Weights of a small mixture-of-experts language model, trained from scratch on English Wikipedia: 65.3M parameters, 7297 steps.
Below are experts of layer 4 (counted from 0) of a mixture-of-experts language model. Rows are named router (the router's row for the expert), up (a neuron's input weights, with its number), down (a neuron's output weights, with its number) and show model dimensions 128-255. Each number is 128 + 24 x the weight over its row's rms, rounded and kept within 0 to 255.
After each expert's rows: "comes after" lists some tokens at least twice as common just before its tokens as in all text. This comes from a sample of Wikipedia text that the model never trained on. Tokens count by the router's weight.

# expert 5
router [150  90 156  85 139 110 114 109 121 138 152 138 142  89 149 115 130 117  99 139 112 162  74 131 127 152 153 123 122 103 115 146 143  95 100 133 156 128 134 143 106 124 102 137 125 133 133 132 129 169  99 116 136 113 132 138 144 112 155 115 119  94 109 112  84 142 125 138 130 136 170 116 167 105  82 127 155 140 119 137 100 115 104 128 125 154 133 117 137 150 107 117  76 172 172 162 133 141  75  62 166 117 141 140  71 145 131  91 114 133 143 130 138  92 158 144 152 151 119 150 111 127 154 124 126 136 156  95]
up4 [131 158  88 125 143 155 151 133 140  96 105 166 131 164 133 122 157 162  89 163 103 117  91 179 103 153 111 151 133 139 161 162 117 113 144 107 145 145 173 126 117 110 143 162  80 144 159  87 120 144 119 127 114 123 130 132 144 139 124 128 139 136 137  76 170 137 141 153 137 141 164 113 100  96  84 134 131 164 154 105 115 139 106  90 140 133 114 116 143 137 118 153 142 121 108 122 104 121 140 112 119 115 142  99 112 157 140 165 157 135 141 153 106  82 139 141 145 133 141 138  91 167 117  92 119  71 169 166]
down4 [121 185 151 142 166 150 121 152 136 136 157 113 160 163 173 101  91 107 100  90 122 125 141 143  93  99 171  83 149  99 176 145  96 117 158 119 141 120 113 155 125 115 130 166 143 117 102 131 157 108  92 124 161 105 149  93 133  98 132 138 138 142 131 114 110 102 100 161  85 119 133 118 127 151 152 132 108 143 158 123 157 159 156 152 121 171 147 100 163 131 133  90 104 144 130 108 151 149 129  76 133 180 101 122 123  99 146 143 106 109 130 135 156 116 130 135 119 132 127 149 149  81 166 123 102 115 173 143]
up5 [129 150  97 123 150 125 108 101 134 170 121 145 142 107 106  94 107  96 132 142 108 138 129 130  96 161 111 128 150 124 153 100 157 129 127 101 137 110 134  95 130 131  92 134 170 183 113 110 112 113 120 165 160 134 122 132 102  66 140 104 136 117  97 142 159 141 130 138 108 135  89 103 129 135 116 152 101 170 159 104 121 105  97 141 165 136 115 145 149 114 158 137 174 129 160 133 145  97 108 125 123 103 148 158 143 127  97 162  73 146 133 167  95 110 124 164 135 128 110 146 157 117 124 100 148 135  89 141]
down5 [ 85 142 118 116 169  99  98 109 128  91  99 128 112 132 110 116 107 143 171 101 113 149 113 119 104 155 138 153 111 127 145 124 119 122 124 115 132 102 107 141 130 118 127 121 110 114 122 139 102 159 120 120 133 104 120 142 133 125 139 143 125  86 158 135 135 129 104  74 102 106 120 121 119 146 147 123 111 122 144 108 139 142 151 142 116 143 157 137 135 165 159 133  86 136 178 130 130 185  89  56  95 111 129 140 145 165 119 138 128 140 120 143 137 159 176 108 126 146 117 118 141 183 155 141 144 120 127  93]
comes after: "\n", ")", "\"", "\n ", " name", " season"

# expert 12
router [ 80 122 118 101 177 114 137 119 174 146 173 144 118 118 155 128 166  85 142 129 146 166 113 178 112 132 136 109 122 125 122 140 131 141 122 148 115 134 100 108  87 130 128 175 147 114 135 136 102 140 114 156 134 125 124 137 111 128 100 150 117 105 113 102 149 125 125 137 127 178 146 138 103 145 105 123  88 148  93  99 121 150 138  82 155 103 159  97 145 107 139 154 124 141 150 104 151 126 108 121 154 113 116 165 132 114 183 130 118 143 110 156 124 138 115  89  71 111 126 131 102 120 148 145  73 120 129 130]
up4 [158 129 118 121 135 119 102 149 116  82 121 146 118 136 126 123 105 172 128 110 122 109 144 103 151  92 111 119 139 168 149 144 148 161 107  92 115 143 147 144 115 120 136 103  93 126 108 146 148 118 121 110 118 126  99 108 165 120 143 117 143 103  87 140 124 155 203 124 128  58 109 132 107 109 153 161 158 113  99 152 107 146 110 128 113  96 104 147 147 106 128 151 129 150 132 121 129 134 112 160 157 167 138  82 134 135 142 156  81 134 112 124 127  80 102 118 110 104 125 107 121 117 124 135 104 115 118 149]
down4 [ 90 122 118 129 153 117 152 152 100 111 125 126 102 126 146 113 136 105 148 140  73 134  84 154 123 162 137  92 144 132 163 115 109 133 162 131 179 107 146 110 132 143 143  86 144  94  99 123 135  69 123  95 110 123 155 112 137 124 146 126 141 119 114 110 159 103  84 140 120 127 169 148 130 145 162 133 144  80 158 142 123 106 112 159 179 152 116 149  97 149 191 136  95 133 161 182 180 128  92 129 140 152 129 108 155 114 140 148 120 158 109 136 108 120 114 132 128 103 105 135  92 120 151 148 185 129 151 157]
up5 [107 146 155  89 143 147 138 161 138 135 167 159 117 153 136 147 165 143 151 181 152 140 128 109 120 144 130 109 149 167 106 136 136  88 126 162 152  89  94 110 127 154 154 107 129 115 157 142 111 134 100 145 162 112 101 104 139 108 131 151  78 126 114 159 154 113 139 149 101 147  91 115 164 135 108  77 142 147 142  81  65  90 179 165 181  51 125 113 131  88 127 154 167 185 172 111 133 132 105 132 161  66 123 128 130  91 125 122 127 142 103  99 105 144 157 107 166 120 111 120 109 103 183 150 130 137 111 161]
down5 [148 137 112 122 137 100 131 110 182 116 180 139 108  91 132 114 143 113 148 139  93 127 101  88 144 147 150  90 126 117 128 104 120 111 116 125 172  96 104 123 145  97 153 100 151 157 141 123 134 139 132 101 124 155  84 103 135 121 117 136 119 105 107 123 121 186 119 130  72  95 129 113 146 128 132 131 154 148 138  96 141 155 180 163 134 112 143 139 123 129 112  66 106  91 135 187 157 120  71  87 170 100 117  76 137 151 123 130 136 121 137 124 138 126 181 128 123 155 128 123 157  98 134 168 104 135  98 116]
comes after: " of", " the", "'", ".", " in", " for"

# expert 3
router [157 126 122 129 140 119 105 154 169 121 109 141  85 114 156 112 111  99 138 110 162 144 128 139  92 128 159 142 115 130 122 139  76 167 154 146 194 120 116  97 136 144 118 152 118 111 167 141 121 135 109 148 150  95 124 139 156 115 121 122 155 185 107 141 112 127  82 162  97 132 132 117 114 126 106 160 124 104 125 121 143 158 139 124 135 137 181 107 118 125 143 148 136 126 158 137 168 111 139 100 147 112  86 142 130 133 154  90 137 153 110 132 137 113 149  80  65 126 103 148 112 121 176 145 140 124 113 151]
up4 [153 132 114 126 108 166 154 106 128  56 108 125 115 137 107  93 130 128 114  88 147 128  95 134 134 124 117 150 110 125 133 128 104 142 122 129 128 123  95 141 150 172 137 107 129 104 109 124 130 173 141 139 127 121  70 144 114 115 126 150 112 151 114 156 160 119  92 169  60 188 117 120  76 125 125 118  73  98 138 168 115 131 121 119 141  99 135 129 102 161 128 116 123 115 143 145 169 136 120 174 138  92 105 128 152 142 134 151 116  98 103 120 142 143 138 123  84 120 116 113 108 109 113 147  87 134 179  97]
down4 [129  78 112 124 145 153  89 108  85 101 138 111 108 124 108 105 129 158 137 163 137 108 148 128 152 143 125 160 110 150 157  93 101 127 137 138 161 114 136 134 130 150 157  99 107  75 120  91 173 135 153 181 130 110 165 119 110 117 152 142 144  80 129 104 114 132 117 139 153 127 103 155  96 128 155 102 105 129 144 115 132 138 164 150 167 145 110 170 121 162 130 117 121 137  83 151 170 183  89 148  94 148 122 123 127 106 111 127  95 117 109 156 119 100 117 121 110 174 145 114 117 133 138 121 111 144  94 126]
up5 [122 106 150 149 128 148 150 109 123 146 119 161 174 128 151 137 110 119 167 156 135  97 131 103 127  97 137 115  85 116 156 150 135 142 162 161 135 102 144 115 115 169 129 129 113  99 144 100 126 130 140 161  95  99 127 140 128 148 142 120 140 113  96 133 161 115 107 161 129 115 101 119 116 109 137  89 134 190  91 116 145 168 141 154 131 105  99 143 185 106 138 163 127 146 157 189 167 161 143  87 123  99  91 131 151 141 139 140 118 119 118 142 108 127 108  87 109 137  85 111 140 117  94 146  93 154  93 152]
down5 [106 123 140 104 106 141 153 115  65  99 122 109 142 118 138 133 143 178 163 117  93 133  95 145 151 117 160 122 118 124 147 147 120 160 173 122  92  80 118 135 108 140 131 156 132 142 132 162 109 119 144 131 130 107 127 120 104 173  80 173 119 133 121 146 144 121  91 139 108 161 134 153 131 126  97 101 181 193 105 119 110 129 177 144 127  98 120 160 163 139 128 116 111 152 109 140 143 125  85 101 129 159 128 141 137 137 118 162 103 123 121 144 114 131 131 126 152 129 121 138 123 149  98  85 147 142 137 153]
comes after: " |", " the", " a", "|", " (", ";"

# expert 2
router [123 136 191 121 139 111 125  90 140 141 106 136 157 116 106  67 132 104 138 118 159 157  88 136 117 173 145  98  92 104 111 107 118 158 104 116 138 103 108  98 113 121 124 127 170 119 131 135 177 133 135 139 145 124 105 116 144 110 116 118 111 148  90 104 108  99 110 112 148 156  91 158 161 157 126 119  99 142 143  88 134 131 157  90  97 122 129  85 134 103 113 134 126 101 125 117 149 100 133 129 129  94 133 124 146  98 131  84 110 105 114 176 156 101 115  93 140 102 118 130 115 150 159 102 138 132 138  87]
up4 [137 110 146 127 123 132  70 130 150 128 117 111 165 135  84 135 164 109 125 170 138 135 149  95 147  90 149  96 127 134 167 111 117 111 122 169 126 121 112 144 133 137 149 161 171 130 112 149 127 121 124 143 149 147 141 133 140 120  68 128 138 125  94 155 128 163 116 144 121 135 116  81  79 139 132 124 152  77 162 135 156 147 117 111  96 162 103 172 110 161 124 104 145 134 103 150 143 137 121 129 110 107 155 127 119 132 133 123 114 142 106 166 121 101 143 105 123 139 106 165 149 123 127 114 116 106 144 114]
down4 [157 154 121  83 115 157 110 112 122 121 103 112 119 150 102 135 113 166 107 136 111 132 171 158 147 166 156 139 116  98  90 143 135 123 132 110  79 160  96 122 121 103  76 119 152 100 119  79 119  92 139 110 125 150 129 128 122 130 118  90 114 136 115 149 168 106 141 120 125 150 120 140 146  91  91 135 123 101 122 102 175  99 141 126  90 102 112 154 106 111  98 158 109 127 107 136 149 141 144 166  96 120 161  90 120 133 134 133 153 148  93 175 128 162 147 132  97 111 153 163 142 147 115 100 160 133 124 153]
up5 [135 115 106 110 143 164 153  95 155  85 173 190 140 124 153 119 134  92 131 118 139 160 145 182 162 113 152 105 131 102 132 122 156 101  97 173 148 161 121 176 131 128 102 101 137 137 124 142  96 121  99 138 128 126 151 107 132 136 139 151 129 116 116 135 125  79 144 127 140 149 120 124 145 151 136  82 101 129 119 147 122 149 142  81  89 187 118 127 132 106 143 150 141 169 112  95 132 123 121 137 147 138 140 138 138 124  96 103 154 154 115 146 121 124 123 102 118 125 139 144  88 124 139 161 108 138  98  80]
down5 [121 122  85 152 135 137 140 188 148 134 128 109  99 149 152 125  78 128 105 116 123  95 189 119 117 118 119  68 154 147 151 121 133 119  85  87 125 151 149  95 140 156 122 145  97 149 141 122 161 118 123 107 102 172  88 135 108 101 105 131  90 122 119 152 125 108 170  97 160 135 166 109 148 140 148 106 147 122 134 143 122 119 167 100 171 134 126 129 124 137 111 142  84 138 159 140 127 138  99 125 114 185 132 128 124 111 112 110 136 186 108 125 163 141 120 159 169 119 151 143 111 170  99 148 119 124 131  94]
comes after: "=", "\n\n", "\n", " =", "  ", "″"

# expert 15
router [117  88 152 106 126  77 114  97 134  99 155 130 144 100 150 141 108 109 139 138 147 132 126 143 118 105 154 120 118 113 108 125 170 126 134 138 123 118 100 126  99 153 131 129 121 108 120 116 116 120 106 132 132  86 128 161 120 133 122 106  93 137 105  66 105 130  73  93 141 118 111 122 108 151 112 160 121 169 116 142 135 146 167 139 168  99 135 120 152  86 112 162 101 134 149 122 126 155 159 115 155 119  90 139 109 124 138 118 149 103  94 110  96 143 203 143  92 102  97 183 116 137 119 114 125 114 168 125]
up4 [121 127 134 151 138 127 124 133 154  89 107 133 113 128 155  86 109 108 126 124 129 129 113 152 110 149 124 139 126 128 132  85 133 132 130 138 124 110  88 144 167 154 102  69  89 136 177  99 111 104 160 118 140 154 127 159 154 104 138 110 126 171 143 118 147 157 126 152  95 159  62 164 129 129 117 168 155 152 113 137 140 148 165 100 177 159 106 129 166 178 143 162 146 130 131  95 143 121  92  93 118 113 113 131 156 104 113 131 143 119 181 140 118 120 138 156 124 154 112 113 184 174 132 139 122  98  82 137]
down4 [ 90 142 153 153 130 128 132 125 175  93  96 115 118 160 130 184 113 131 124 100 114 133 122  73 148 141 144 213 117 144 123 128 127 125 191 132  75  68  98  68 150 113 102 102  93 138 113  96 139 113 160  98  92 155 134 144  89 124 108 103 113 125 146 123 145 111  98 132 119 194 129 124 116 102 114 118 111 128 144 108 133 149 119 141 125 144 167 174 126 117 111 154 143 133 139  81 104 155 150 133 133 110 142 165 174  99 125 153 111 113 103 114 152 134 137 103 108 168 145 106 129 144 165 178  98 126 126 117]
up5 [141 141 114 138 155 127 194  93 139 163 149 135 132 175 112 150 106  76 129 124 117 114 110 124 177 124 160 135 126  97  98  78 113 128 134 166 152 102 132  91 147 164 115 117 133 107 155 146 122 147 128 150 122 146  81 114 128 116 163 145 117  92 130  91 145 154 124 140 117 108  94  95 155 101 129  83 142 107  76 125 161 133 118 118 125  97 135  97 161 124 148 149 156 150 131 142 104 140 158  88 147 145 104 145 153 119 111 163 103 123 119 147 150 112 125 129 143 127  92  91  97 121 163 129  57 135  85 116]
down5 [122 166 132 152 109 143 146 138 127 127 172 107 163 131 133 106 119 125 173  76 115 158 176  80 114 107 169 146 122 128 146 102 138 172 137 139 149 112 100 116 131 113 113 114 113 104 143 122 168 123  99 133 115 100 160 129 158 137 118 134 112 122 167 135 137 127 159 150  98  98 141 136 111 149 146 146 131  92 134 162 158 101 103 148 121 132 179 158 129 136 110 111 125 115  92 118 151 134 104 112 138  98  98 121 181 141  98 121 119 156 107 123 117 125 126 186  86 128 155  89 118 128  93 131 115 132  87  92]
comes after: "-", "|", " the", " a", " for", " with"